Weights of a small mixture-of-experts language model, trained from scratch on English Wikipedia.
Experts: 16 experts in each of 4 layers, 128 clamped SwiGLU neurons an expert, 2 picks a token, a softmax router, 4 empty slots to pick.
Below are experts of layer 3 (counted from 0) of a mixture-of-experts language model. Rows are named router (the router's row for the expert) and show model dimensions 0-159. Each number is 128 + 24 x the weight over its row's rms, rounded and kept within 0 to 255. Numbers have three digits each.
Before each expert's rows: "mostly gets" lists some tokens that are sent to it at least half of the time. This comes from a sample of Wikipedia text that the model never trained on.

# expert 3
mostly gets: " has", " been", " not", " had", " be", " have"
router:103102135075130122188167151168074159112116107139167113124111130116134089131098144127143133175109168132136148136116191177161133140117110099104110133143129151142134130113120128111126129110115150117161121175094181141138165081138107119151129154090142126126150167130151140128146080103120132111082140139113112189128113102138117150124106114139133083142162125147103111100133139117162089121177096146111138153160116156147132106137141160140125100135097120120095141117141105145109129135103098

# expert 1
mostly gets: "\n", "===", "==", " ==", "\n ", " ==="
router:141157068108113154103121131101140072156111134123092131159111086166111148127176115117140104149107119152109137142092130125126126120110151138126120113109145122150139178134161124138111099096118106077120142094127114092126152160099121179131110097135115144083114131121124091135152154115133148163141112108142168111068162126095139133122165130133148106124123173133101107148097118135117138141133107143145093127077160123176113120094132100158120137158102137161153119156114150166111119062135135

# expert 12
mostly gets: " by:", " Born:", "=", " Coordinates:", " Total", " name:"
router:123132112110102119137088102131138115136126134095091148118136088156132100102126139164117137127142119111181119150138129141163113105179174153143119100101134131122116144160100097105136104147147137123116093144113120146142104148168144123096091150122129084094113084138136152139087163167133159114135105098140155121136185149124094129109135164141148163151092119146126132166142080124141158148136143118126167098159144105136159128154177107093134108142121156147172111148122084151158129127063139

# expert 14
mostly gets: ".0", "′", ".8", ".9", ".6", ".4"
router:155168103123125111130148118095151143102140147134132116115156135122108115122141130133102183117156097144148141120128148161112131132131139125111104135113117080090081117119070152137124130149157114143174119096139151113158104153092150177085114136148098101133126108143118108109099162152144095134132147107154165092126129140168147140140094102148122165178128106088094108130098101128153162129120142078110111125131104112088117105136140100076127149177134171109186141103111097128129129161115143

# expert 0
mostly gets: "í", "á", "ú", "ó", "oul", "é"
router:144182150116145126129131108118086159164153129088145146146173156109136165152176140102108125134123133089134129117122088119092123108105144112137161114158090158123094160106124132108160161144135085110124110128106116142127100133119153133168095117137103159134125158159119133130142177136174104070091076131136128108152114108110137119107108144119146123125160107122131149113122164151099138131110150125114149104161163111088140149085072135129120098105150174093130144160107149120125163137171139

# expert 13
mostly gets: " 198", " 2008", "–0", " 194", " 197", " 2015"
router:163133152129088109131128094118137115136113167111152136165143092122103101124096133118130131136177131137166075131134115141125130115125159125119113158103173082077079116109155136139125128116146090158107134098176135097126121176120140156108152132145127138099156124117113130122105140136110127154119112170146166125102109119134158118115096178074110115189107161133134177161129114141091123132079147135102142119132122096122137130172106091103141176120114112105149118126142121100126099145144174

# expert 4
mostly gets: " John", " Brown", " Ben", " McC", " Mary", " Whit"
router:126165159147156145114117142139117128112133149112136094156170124113163154092150140108134108110141134085115146149152106088074121156124102095128150171142108096075122135097126149106152120142103075149097157135107101152140125108183107118152096143136154168146084163165120086164147137099160130105127104136126092128125110132109095157125136147137138105126143121093148161144093136120138137098100145101104130145142136100131132147150062148145113136115144161133148150151087116150137128160174154

# expert 15
mostly gets: " an", " a", "ful", "able", "ious", "ional"
router:074138156114147126081092141148092131129126105088148105091121110141081117138144148149110117105115101167091143170111153086142102171123097152138178091104095125109145115146102086143120126100124168102125086178089141102104108101115110145135120124123085103144131125110112130162088107134117112088126138122146117118162151122113104110151146074137113129145144110153131113158148137151131090174131141144133173144145110135137117127147115147108148102126132127147084138093168097115166132140119099

# expert 10
mostly gets: " was", " is", " that", " which", " had", " has"
router:152105139117100135144165165154151146108155115153156137115112141147151147155140162136148215150147139129143136133145177135186121135102137077134107107145122090146129130138092147144114130120092132182175119138140128124109120111108081130095146144118134114152162131140117124124148092116143111125097163149111111178115133093168141146079126124134133122139143105144097089100129107150113119140178105131125124162109124156158123141111134141141134164123079111131123069106140119140110117160078096

# expert 5
mostly gets: " b", " d", " f", " \"", " st", " l"
router:154107159144139119121095156142143138094118072150119126086163132139108104086129114147091130140084119142110102127117081116157125175131074149138112110165164171099122083173170138114109132121144142132137092117160144132085140106120090111125118082123131156127129155108110164100159099112097129100093139127088096127169126179091104144151159104142128119099179121135165156104106106100141114111124136129142120130152142096128149134094168132126120113137148136141086148141118144150117127126132106

# expert 11
mostly gets: "a,", "y,", "er,", "o,", " American", "i,"
router:101102140143108148136100156121135161117134131145118141108061121124136142168118115098167104155122138103162127129144094080133149117141114080134116132150097104157175159109136102125122154137099128133097164127163107152155046110108148119148145142136168108108107116129151111134112166101140138136169164128114154109173125115169139090122111082147134130133133157146161116075146143107131141116129100120116143099123088127126122141128113119165085131117134122157143134131187132067124126128129093

# expert 6
mostly gets: " on", " for", " in", " to", " from", " with"
router:138100109131099111079102145182123171144127108106143156103123125148120144148114145169143136099117159103131143096120133085147146073122124151141106126140108081127122110140074104081125117137082133155167123133113140128139150114142120127156144131147165160144130101136123148114160083168125129132123137153131123135083107155144182128149153133100132147157082119146100103116141103152125125118196114130128149143093141132119136130151130104147139091120065055174133108131136092122131135117124117

# expert 7
mostly gets: " September", " October", " February", " April", " January", " December"
router:131096116118095131127154160101109154098072155162137139133130120122114094113109141097126170150138090109114121106122130070133149128121112115119121138128143130128164141159138096137167108100134127164122125108169115146144123128097123092081138141082107110143183116129143100161108115131105154143118142160134144105097106127149179147099097156124111130145141148134152162131140156135089122145095118158132072163128088180123171094160089134146141155121142150131140131079154108091110120101157101

# expert 2
mostly gets: "-", "|", "A", "I", "T", "E"
router:182153105109146112144138112091171108175139115128120136151136166143143108115089146120077145140130141104151079123092092153093153100147138143129158170096158174136091108113153106122127095132157129149073119106133111118138146153119133136134108115116188110122105123160151139163122135141119175159136122103123122111140163113077090133165158130161150157097118127128096117136116106091151143109124112138150124159147136101126144132093153107094152136158161163090123122142100155099139112149107143

# expert 9
mostly gets: " The", "s.", "The", ").", "es.", "ed."
router:148130100123136156139142116135129084137094128117127119108105133130103157140193120072120126135119123143097132116107147137125130134125130125123115145121172185169152152141163149154083134053087102145124136155160125132106138141093097100172153103117138108161130132098142106094154153122135120147144171138142122133115160117153148143122170147136112134086101142114147091131152155124121119131162161146111064132119141124155124128108142121167122128120126154151105139111108188135114112062154170

# expert 8
mostly gets: "pl", " ex", " Ex", " rec", "olog", "oc"
router:097111170125163087173119102148135159140166103112131161107180122145123143101135120159101158125102115140099123145164097106119143168147082146147169116152093186140167130150132141115130120116170148088137102104116118144104160107145156090179145124105098127109097118129122136115121130124152136113118146150168121136136113152125131123173134114104125149145125126157151111086123131130155115100137125113146149117145141114069136108079175157141132106141154137119086135161150164171165125156131148